Weights of a small mixture-of-experts language model, trained from scratch on English Wikipedia.
Size: 12 layers, width 192, vocabulary 8993.
Training: a variant of SOAP for the experts, 364M tokens, 11109 steps.
Below are experts of layer 6 (counted from 0) of a mixture-of-experts language model. Rows are named router (the router's row for the expert) and show model dimensions 0-191. Each number is 128 + 32 x the weight over its row's rms, rounded and kept within 0 to 255. Numbers have three digits each.
Before each expert's rows: "mostly gets" lists some tokens that are sent to it at least half of the time; "gets" lists some tokens that make up at least twice as much of what it gets as of all text. This comes from a sample of Wikipedia text that the model never trained on. Tokens count by the router's weight.

# expert 38
mostly gets: " −", " +", " Pts", " .", " Goals"
gets: " ", "1", "0", "2", "3", "4"
router:095119094160114128148108138163118255097107152120158129159124147111148154142147139121155035169207086119142164071172119110113102173074136068104101160138097110108156047132139134168130178135121104161133151095119126128104118115072135112132138122097140084086166204108133167095111124094051135092093143117109117098120136144103113116172141100074153110168131138155076116085126111140138184173175153146096137108161128145147100123120085161175136112134150170156144134170130168114151125149127184157059149104103066118117136096148115134115148102136193136129182062110162115107143153126120120069

# expert 4
mostly gets: "|", "\":", " |", "\";"
gets: " |", "|", ";", "\":", "\";", " /"
router:151102107122096128165076149157121134149121163123110114097135135119136073137155198137161098098131170113173170098092158150128123170149170173119051142091131111145158115114092130118136166054113123154154086115096156090113111096161087080051110085159158151181103114081117118118169128105081136134068103092132137093140161165191205165114147125186149146121140071138171141062167113124119174116066067048117126094170187084181146138149131066109162112100080110150160152082110162155091138117117104127096151117099153136158126166121071118130053109149133116165164141113128086114116145144130126158

# expert 34
mostly gets: " R", " J", " M", " P", " Jr", ".S"
gets: " R", " M", " P", " D", " S", " J"
router:125132137186101129128104160174194148090085158140105108193149105142142102135097145139151103155117126126117142051107127183145124176133145082061099157106138153146143084137084182102163153048087098138149082139171171173114093120099114089141097154186116113162081201115138125161137117133154107153111133112104139156151117121130149166065132138101153109092133127139143104113194117065143153149112125108111122200134149107172115066117120139108151079107117100127161080094096165171091093147058117089079185168115134185095134134137067077099146123064198091107115057117103120147107104154138110114

# expert 2
mostly gets: " St", " st", " Saint", "St", " received", " earned"
gets: " St", " ", " and", " st", " &", " with"
router:021116140141087139105130137136141177113112160116113136165155121118139128136111101130140095143115129128115127137133125145084118148152141083083126170145097134168164100152129164109132132129089158147153147147143125102087129184120110155100050096088103098094109120113114101170085161122099099094076185125179160089155166091131205130057154134051109137127102091184067150099175125108156121132135114126096146142147085095157113135163125167111160068126138132119139139151076135168084169081133109200062139147076070122100140067140093128102111042120119070062160137140150038106135164130151089129

# expert 3
mostly gets: " one", " two", " all", " three", " both", " first"
gets: " first", " one", " two", " United", " New", " all"
router:109097127143147147089154144132185145154078156084111150107115097129121131120192141174128108142096144166094098146178084145119159155108126121134128162104101154104157148136138170157145192113058137171144154089154157179085108167118142137141108134105183168135089116140081049160121141121121128186104182052142135157128147110077170168132129092082101127112129117085166172117217189097150154129093142103083093160165133136175101130157093145178191155121154180144126128124082106142162193160114145115093172107103092139089182088155153171123088108098081175116143121133167178144133147077136072079

# expert 0
mostly gets: "ki", "ko", "ti", "ja", "ova", "ati"
gets: "i", "u", "a", "ov", "ai", "ina"
router:168111120228103186091081086093086184128106130121126113080175187100073129140231103109180106106154112102136133087085143167127076154131200152135125174126156140129145128135104135152134125181139103127185120161129218129129087180092144110136077121102113164199132137124121075077144137104136116117161111128139123117128115132127143104154211112169164094107151087114123133123164101152094133126131139128107083117171090185120084095143175153123138073120123118146192095092109169145088120121067138156094167135150125153143208147117146157114104128092149113126111096148157125129063107141162080110

# expert 54
mostly gets: " G", " g", "-g", " ass", "-G", " str"
gets: " G", " g", "G", " K", " T", " D"
router:084148122147120122104164139182053173132169150130131141194150130119137145111129159121130080129071198122117150104113135145064101178140160127089140155142120148143187136123110111105123115154119180150158152108150176105094113092146094114118079107077102079147146152142101111115107149098156095065105150121160166058104176108134190155124148153096044157127103091184078180086159145170131109120138100091096154136136119120170116141161149167145172092106128163147075125121125093131131162141138137138113118156104095146060134043132103158134141058072175055110147119142170090117088157054166082150

# expert 12
mostly gets: " is", " was", " has", " which", " been", " they"
gets: " and", " was", " is", " he", " were", " as"
router:070143084090123176118124081176063176126063153151106074111105108106126122088070070139149116120104106087132142128096135114125123146122159148154089099082198134199162119100125143164094125082081167181150098107146143148170160166094140079107099174086131121121127136148086085102126109084117159132084143128119097121146104196158173102140097157124069193145126140208145118155153189054130134101078090175110088120155106103136121131175145182117146120087129140140112115140132186150117149138116119145112133148169153132059154106169090203097102113173150141119129158171121112078119107158195139143

# expert 43
mostly gets: " m", "%", " km", " area", " mi", " ft"
gets: " m", "%", " km", "}", " mi", " area"
router:115083117114114154074119074117104160086134125145133143128118074124137103099145120105145126156127114107111095085134119127089110200139115079102108141062168125141161098160138208174127228194126126146158123173128125171094125114087099118092121124118131123134164110105102138171073132107134069105127134150126156171115121169129125140127137148090083142113111076165126110114162155123164175219078115103104138148123092121136121119218185127126130109087122127160147169147088090155130179118098132167096077188158099227117105082153086168102124134092174103082126072129137157134074139130098067075

# expert 44
mostly gets: " In", " during", "In", " in", " within", " at"
gets: " in", " of", " on", " at", " from", " In"
router:128139059151065121092157147164178124117142119127117192175162070128153116166103113137140126095132150121119135130086152121090098134152109153121127181122130153183139124127135165139096154151093197142151165137159097120138130147145131066099122118149161134144124139111086134128171164099055080162125158089114099151133169157116138129178157099118093148149154103134101106101125080065105113141130101124095115191158035157088145107149105148141130112169039191168174118143065104128125140138136102133134128151137076205118143164105100144116000113104158133164069138149143130128121096126086161091

# expert 25
mostly gets: " |\n", "\n", ")\n", ".\n", "′", "\"\n"
gets: "\n", " |\n", ")\n", ".\n", "′", " well"
router:055105107127065166097154142157121211108096197074106161109103098159146126087099105115158127141181160162175147090146128092116113153163107155116128070126113147143130098152100192186151121072102127173129126106100161087130111177145109107127126091122122169149132120104103170129120144101117134155074123105182133094108161093168167096110143105056163145117105107168119156101126180114118130108158157172108081143115163111139055084181087122093158099159137093143121061180165105159082130154119132105170146111136092167150129059157120148140132103108097084169133107136113135119168067092128023090

# expert 42
mostly gets: " children", "ities", " species", " people", "ations", " members"
gets: "ers", "es", "s", "ies", "ors", "ations"
router:098111098113085140087186104184106120123122156101127126083211120149120137089134112113163141205168155117154109129110112122103151121057118184099103183076153089161114094109113132152130174127122155189162169139147134077121106110088139119133117149143165130099109103160076089140111154067092106125100163130073156117165139152113123069137149169109151097125100072146072081138106091141153105130119127130108126111104163109196040089191203175143176142127120132171121065104077093171117200116153111164170155131131160146085097087092143148132120128169136164090146096142103126087090116074127133169

# expert 62
mostly gets: " A", "ap", "An", " An", " plan", " map"
gets: " A", "A", "ap", " a", " U", " O"
router:083124142121109153115133108152166146099087101100123096146165160138136074183092100086126086166078134126127132128107137199129104147148131141074135148111109116158170095073158125112091187173112165138109164167136156169103162111124102123135102175113098138132198104107110109169122184129092129109095110101094156078135104123163185190053114101065154116207094106165086183114197190114141182110132133117070128155156153139174124114154120167111151087137094140142127127182136143155089152110130177152092127097105076166159122107139114164102128030069112134119144125183087096084124128125119078162

# expert 53
mostly gets: " million", " sq", " hundred", " billion", "illion"
gets: "0", "5", "3", "6", "4", "7"
router:209115123123097150081178155143062213133105164116142171101216084082103078090159129132135111153155149162141105083150157117064112096144118113062067150119101116113141104125102176116140157164102103103134133091084139157102107106081134107129130097089157153167095172134110109153117132125070135090104135129119092098126115166124129111082154129137122091069129087136116138140153159123103080115105133065063111183099086094126144150180150126152135067095133167115163121152056125150176112148129150144099125184095129115118121128144075222099132087116091142092151058154196115136100130119113152091

# expert 46
mostly gets: "°N", "″N", " November", " October", " December", " September"
gets: " |", ";", ",", " October", " November", " January"
router:054102118139158172048147095176149138098136130112105124154130161088138125166190125122143117112129116097130130084140147148103125166105136179085131157142173105147202065120113153176123127136129136142139110123104096155105073134177170123161101138132153121162190113109102134106097132127072140097125119068154078163110125112172134122124098106151104153110127134130153079038128138121099134178184198134082143200200155172170079175129121159136124130123062175161159113163105101088156171113131120152039135148089171134111106082123122175111062165142192157132184142144145103113127138150151090156

# expert 16
mostly gets: " de", " [", " See", "See", " titled", " $\\"
gets: "-", "|", " -", " de", " /", " as"
router:095153118149110133079135109127073166163094133136097158100119123156139092140085198141127088140128134138112151148118102122106124144158146151106174142080048088140193098128142159130113210089099112136142140136162143133082139162178109116110123163088130120068095096078140095167167168115093121138085127114120144105134124135144177140099152121086094081134105045135090138088113103181140139145108186123142091129141093049155181092181131118153142030160111137134164144123155195169117131186078117141132144129090164128092160112145123098066121140140111050115137160149213106074160066120135123136

# expert 51
mostly gets: " FW", "-yard", " Pts", " Pld", " GF", " Loss"
gets: " W", " L", " B", " T", " No", " F"
router:095081116105102140126075118157156193110077159091129081181101062143117124138159122132138106157166082131127130058119096110131113089097177099083157166151151113133147115059119139112188140062079164141165155179087151196129095129136158141105099137134130060133118169074118153115097165130123159093105108092121124119139091148119133097112155182099112129152160107095191121035100165108178093150117117186150138119201079159137108087150143149163142109111046102139137154112132138146153106145124080092084164084070134163074136121134097116147126134080172110153186126131136137119077169089150136097

# expert 57
mostly gets: "h", "c", "isc", " disc", "-c", " since"
gets: "h", "c", "1", "C", "b", "ec"
router:134175119089100185124091156122140156173114145203096100160061138082117130169115123162133107136138072176165132144081114116101147153158133075103135166110166124089132131149140168092144091078108161096169102107066117148046085109129082136148129123132130080176118119124131119084093134134097101114138104169126124130142148182095167050150108130161073143101071077203091136111144129084165164118127111115075135150190116073148146118148169151131155110099176178097121166152085115140135127181106100188028136145060102127139121155138107152144111094107160186160139101173129080109123111133161119143

# expert 49
mostly gets: " (", " (/", " ", " (\"", "("
gets: " ", " (", "(", " [", " (/", " (\""
router:153120115101105097112150120111153120141163198162102126193126132183087070133083212110114026194104133159140148135079165177115148169115163143127017099110145113122116162124112080187096113103116164142122120130091132110152177139095095166116139147160126105127116182103114118083125166112104065153094118126135126195133133107119186101119156127099110072125152112161120124052163141112113148112048121107130093109186099139122113030144094126108149082123126126134160101153130105154101132141114183115133142104106190157111164098117110118092138094113087109126138113135179089051138126134110130152

# expert 63
mostly gets: "Sh", "Bl", "-p", "Th", "-n", " sm"
gets: " C", " N", " B", " H", " S", " T"
router:127125116183152134115126134153101140172140098173085154209084128157138126114085157165152099211163069171194126146094129127148097151096120107113129137118150117124146130119101195110161183089102146163152114161174130206152139141166164151142089122190182101153099195088082133223136158119139111125120156110106139145176112107114182082113161183091108112146102096114101123046165197130092099110129103089090084159148097087166136076153162132155142139098131098103134146134097126109136161136098138114125158167174112172064103133185101144114139146066106145144103113149107115114165102110183106129

# expert 10
mostly gets: "che", " .", " Che", " le", " DF", "It"
gets: " (", " ", "che", " It", " The", " $"
router:041159119148099143118133121171213167108166131156120152128171161131117103108128134107152085145103142129088148115138124103099112124122207187120124137147111116144164109117126149140097107126117132170153206095131116135091128171118107149084075185130128150126161140108121146128088161099143081066093117140176192068159126164148156165054117102070098156102099093173074124098122106101139195180131174119074134164156095113118135132150132147159154073099137155105082099192127083149101135105128101115086159129071115156110161090156090112113078046096146038083155123115144086107120166125141110128

# expert 32
mostly gets: " used", " sold", " released", " replaced", " due", " operated"
gets: "ed", "ing", " it", " used", " released", " him"
router:004138115127102137111153165120129169090129175101127106109165165146125118146143114128138102129136158134121144127157149153067117140220136096114120193126101124154167099139115168115130153149100147161163169105114172127083133143087115109124082106116146113103132149129095086131105174120122101101110139126146182101101159111154171160041147108103053148108124092164069145111166133117141127155140145103089166157143105117137134142142161189120150077144152151142128136135108145160104156083098116177101123142085061149086105060132103146089107041129212053059157104154160045104119164120113132102

# expert 41
mostly gets: "ía", "ora", "ius", "ão", "ella", "berg"
gets: "en", "er", "is", "or", "ar", "on"
router:104147098143117104133096115113113167074108126096083130070162126137081136098193115150205132135147124090155122113115134199070117125162156144094089107113065099113124111084122127160108114114094116120118128119126152162106145138107155118164077123089130091130108126145102098134166176082137154181071135185093123129084135116193109113163124084130123097119117113156132092135094130123085111065149153105147076141168064130183063082106220152096168095136109151194105139134070099098135135111165122163091179093050167137183178137096129110141111138157092161130145031178101110101141119127096117107

# expert 35
mostly gets: "),", "\",", ".,", ",", ",\"", "},"
gets: ",", "),", ";", " –", "\",", " -"
router:123100156113125147146088130157152123132123097124121097125103132166100092138127162093177074188179089160134115149172187124110128109098076162092071142109166123121148113146079158189092159127060149118187156149203175144121211085117111139139086127089144091173162083119092084127150195060109074119089130129155128144133132131174137131186161141157159122108126145168142123120126101135141112136097106105086091118167046006086093152128090139106112143126093084122159100138073087155138141162125117163136160167070136109157118072156131147141100106132105145106139135175160144100167125094159160124

# expert 55
mostly gets: " inter", " dis", " tre", " sub", " pro", "pro"
gets: " re", "ro", "t", "y", "re", "r"
router:126081124122164145089156102163114150128059127121041143188085147143093122111152143155122093112132088117144172140141120127110106122127065173148120105158090138176140119090168146111141106100100134114171195139114101171145159081094141171079093124119148092127067147110060120180132156102117138105112156076118130138085148172186218169165125034105090088146081107125069126084129163125105176120089159162133101133111130068166165133145135145208160109148149136116127143147127125128153108127135117111157157141161175127175074169142140112083083136157090175124162059147147116073137153080150100156

# expert 18
mostly gets: "g", "f", "w", "d", "-f", "mund"
gets: "g", "f", "d", "p", "b", "w"
router:049116079154108118124117118072116158158101129137105134152117109068131112135123136150148076154135154132152176089125130165108153089101120089165099100130126146204140136155126110148163192131151165132095119083083138137051156114133158073186149170143116122146166168096142138136090171102139103091125164120172147180071171115126112118072182169056108155117110157156109050148154188143114140187177104108101091140179098119144164115121099135122151107170129141178200103118116147095193160102081134132145101124120136157139162164202110119081082085154101100135162155138118043116120114099141161164

# expert 27
mostly gets: " David", " James", " William", " John", " George", " Paul"
gets: ")", "\"", " John", "ley", "son", "ton"
router:129156146152156146106122142107138184068129122077118136138165152116077080136198153114148128152124191074102139136123113102104105146158177139154135124088168182163139093175129132138154126146071165109112155083085187115094158156101191090097091121153122117144126171133103141126103116135150130175083115127146082153124167118180137122180172135141120114130165112205136119144153127152143092100141104102131154146199167024163135118118131149126181097091117197124149139168107110172107124083065109147122160143112159103093170038147125135125034083174147079091133096129136101139175102155120158080

# expert 39
mostly gets: "/", "–", " Succeeded", " Preceded", " Coordinates", "Scientific"
gets: "–", "/", ".\n\n", " /", "\n", " also"
router:122096192147108172136108126161134129109101163099133170159099112146116079151126189139175117109087151107106162151147190157117133135113104088062029082104112171127128136153111170150097172109119123134149102099155170101098179088060145171114143092127156093181119102117145135145188174041113101113077110131135153154115089141103150119086097161111111191126111121140160103074088166100143105152150099127116138190136112154093080107122145116199162072135123168157105129143148123154088157213126092168140151140114096142074141122210073116141155106145130110053188126146151121100145131134111097140

# expert 8
mostly gets: "\n\n", "==", " \"", " |\n\n", "==\n", "==="
gets: " \"", ".\n\n", "==", "\n\n", "===", "==\n"
router:087125091116138180115110104111139132088151160180147055152208149085149090130117187124116074155170106201103141132093151153155088211179166190111110154109155076137153094121098151072129139057102211130113151103106096116159155146095136095128096096118141111117134119093124120150135149110116141149155147131057082103171178109114141144070150119092117153102095087207139103094110141163185065103170115121092114121168149123130132115116192155177146107098125147136114127088116140152154146136121103096124186115124064157089153114172100156084118136080099126114171109151145180138138192104106114110

# expert 31
mostly gets: " very", " relatively", " approximately", " appointed", " officially", " itself"
gets: "3", "1", "2", " as", "4", "0"
router:007140124133090135101134146151131166090139156115124101125147182147149123148114118144133091128091099164111148137105141154084102136168119073127116171144124112140171083126131168112126131159102149153142128063121147142068116174106114098101095115104131119106136146121102068130082159129109105085110172113155164078115155134151176161038159105082098150092108085178090142099137157115153113148125139124100139153163088114159094140165141175132155034167131162146123111143107145154108150092117100180055143147110065150087108029162092133102106055126166050066139110146164109101173147103120116096

# expert 58
mostly gets: ").", "\".", ":", ".\"", ".", ".:"
gets: ".", ":", ".\n\n", ",", ").", "\"."
router:136137136135136129092121095200151141100141122201123109160163150091168149096086109096158096151161158101116113156119136146109113128165156148100063074027077153123101140134135099177145110133114130174139192151181144114059156112133153116101124095162119115089072115073135111131153134102086086076142134137132125142077150210113094160127213189131111130163110099135130137113104107152130083117151160097114084113240155079123136122155098134136131122148122132132120101122105156131163148117049120105085140167157141122086123073112070166159056151132110171096105104150140065118166141094091109125

# expert 22
mostly gets: " sp", " w", " exp", " ro", " e", " prom"
gets: "6", "5", "4", " f", "8", "3"
router:121065141134065184119108138162124161063153118126132090149160118149136099126087172112127119147113084147087163101101119139108103122135174061104107095147127072116191085140116162151096168165093130119133141117112123180082144159094107079106049120116177109163162138088138076183093155155182126130108160141101156123090126050130190136099144136070105155107076090119073106108198112107131112145058087168119138132136141150120113091158158127105169108099159126144100117121138107120111161116055095147098151164089117171047109123157080144115091066129136109104125135158153041069134130106139117097

# expert 56
mostly gets: " noted", " writing", " studied", " directly", ")\"", " performing"
gets: "ing", " of", "\"", ")", "ly", " the"
router:040130131129120164120162139122146151094117132097101081123167184138151103161140106138160089126115132176123117139158137148092104154146154042103137154115128135152153099129119192121121127171097142150163144094110162132068136125073118119149078092099113125074111127133111108152094158127121107120113128107161162073110141145163184144097150103092057153087115070164094133100159113119161120137123158109115161156143112104143106133168146172133151032175136160120144128120115153169100152066085115184092115145100064169103104073171099139102103036078177063040157115150137054101138135110158120164

# expert 40
mostly gets: " States", " USA", "SA", " France", " Australia", " US"
gets: " States", "L", "S", "O", "N", "D"
router:137107108086113151136161118086141129178135144131119118103157120150125124156145139139166118144140176155110115141138185122053133155124139146136162181141127080121142083156112168161092145108091132189150150061113160163113102154101113079145085192143120123198187188097069089163096129110086111092085110120159139100094137137128143182068144155117121128153153117159143180117097066109211158106151176106129146155169116100124139092160183097139144096164121141103126168093102121184180110145076109222056104158176079170042130127090076140099117138162116112099127076139142110124136098138118132093

# expert 50
mostly gets: "″W", "==", "″E", "th", " Haleakala", " •"
gets: "-", "th", " •", "st", "nd", "rd"
router:115138120145110143130095125177086147095107116072186115169111177197143141101119134161159069158082094167107117126125147096089115184114168122126112098085158089183185118130141123126207096109045179147134164118098104118097082151102096208130125149123175147162174159080143127163163174147114117102154143153137154122146082138120158135123168099192154105073169098127117084106143194059142162173074130147100118124113162133098105095109119198104119114084186159149121080128122108169168129078179123117073170146116133116125153103171077143111101115139161167108157120137197140123164122109127108093

# expert 52
mostly gets: "=", "See", " Born", " Total", " Species", " Phylum"
gets: " of", "=", "ing", "ed", " for", " Total"
router:105144094146131138109123140208160159172079113149158153141192110070148184162113126163183137104144105191128124119120145106101022174134141099128121157129095159132111122099146133111158124107120144156154119101141107088096217131072131108126067111120125085158098110118115119183166106099089128171061124065116135160132149119170171092080175111198148124149133135176141132117132137077079128119123173147090136125148168135126123095101108214098139137097126181172149116144090083106105151100132110165130174056112126136145174166128093105134104076095108153041179149138151102097115165129112118096

# expert 7
mostly gets: " after", " would", " before", " against", " until", " could"
gets: " to", " for", " by", " with", " of", " from"
router:139119128135115129143114116185137122139077149119099132076138169107144120068072180172169105080174173186122120147104129167112080143112171086141141123091187083164092118120036103156129145132088172110158111101165057120151135081060155104125072153169162138100139114119118139148185173083041081141121182100158113144137127110134143114133168149103144162204099101109132095108084109124131101043121083126117108149146191105174104131139118174088145101088137146147144124191141136169129165146128077099122170143050104159094153149119131153127114142113141090142096117149144119108098075114177142096

# expert 48
mostly gets: " the", " a", " this", " an", "The", " The"
gets: " the", " a", " The", " an", "The", " this"
router:069069053158077139170108101139141121165156147155081108114156155142097129156151080139156107104089076176092128122161139124131100097101168154150113154102118096139158111066077135168141146090108166145157104154100131197144151087164121124099149145108193114161087194082132106155169135097087098111089136095145138154116074170191159082157109121137163144165107105160133132129174166124126099125100156102112184121167197117187153068117106153113187138114088162108115151103096127165152102138149178079073174136146107160068132115152124193118080098039108108091162154138134144113129111093102136113

# expert 61
mostly gets: "s", "(s", " included", " led", " includes", " built"
gets: "s", "ed", " including", " of", "S", " which"
router:036113132142137150148162164133171133187153144143160135132155128144134114181128145162173123134061118140126197095083120117086122139207118112114108090136142140164169055129138141171085112146050136152123125148133134104126143144091168114117052109103156110112181119137138099091108130102120080125124169122101160163120163169110174123092145123060095109118099075167122083104132145137122183105119058147118179141122152115167123124162094128147139106144105127111100110133159153146200140097115065130073073125102103111108133079114051119118100104126129093089178122144164034108062124087180079106

# expert 1
mostly gets: " so", " Co", " Angeles", "o", " Los", " California"
gets: "o", "a", " so", " San", " Co", " no"
router:132139098113126179166148136138124212135153118172090116130153171162170118159175126082164113162135098172091118151130121143126099166144126181107147127176161163129180088119123127135214164095087095184116140122111130155123094064115131132109164099125201162145141078130083118124172124132126157139108179109131143125138080092123193092147147139116122110155132067164128161091101126116174077136110150118106154188155097136142071168140178198138119088134141167104100116138133138135122177097057159099034167160134162187111158167083153118090117163153100074126166104130154049136157099100106108086

# expert 20
mostly gets: " his", "'s", " their", " her", " its", " American"
gets: "'s", " his", " her", "ian", "an", "'"
router:176154124136123175142077152108089155133153155179112116086201133178110116074136147121115112127081103165153136098171134162152140145144130100130134117101084161135101115097112086142079140129117109159145087068086115131120116176171133109147101112156093081149174140117120137106196135122119114141131112088134122115136132166233162184143099105100083145128066116136121081098109116109138093132114130142132050122116153098122134114114114212152138106069057191128114120161070126152124150118081128160111137142098076182066165021107136138124080116130098142114187099146214130125129176149166129089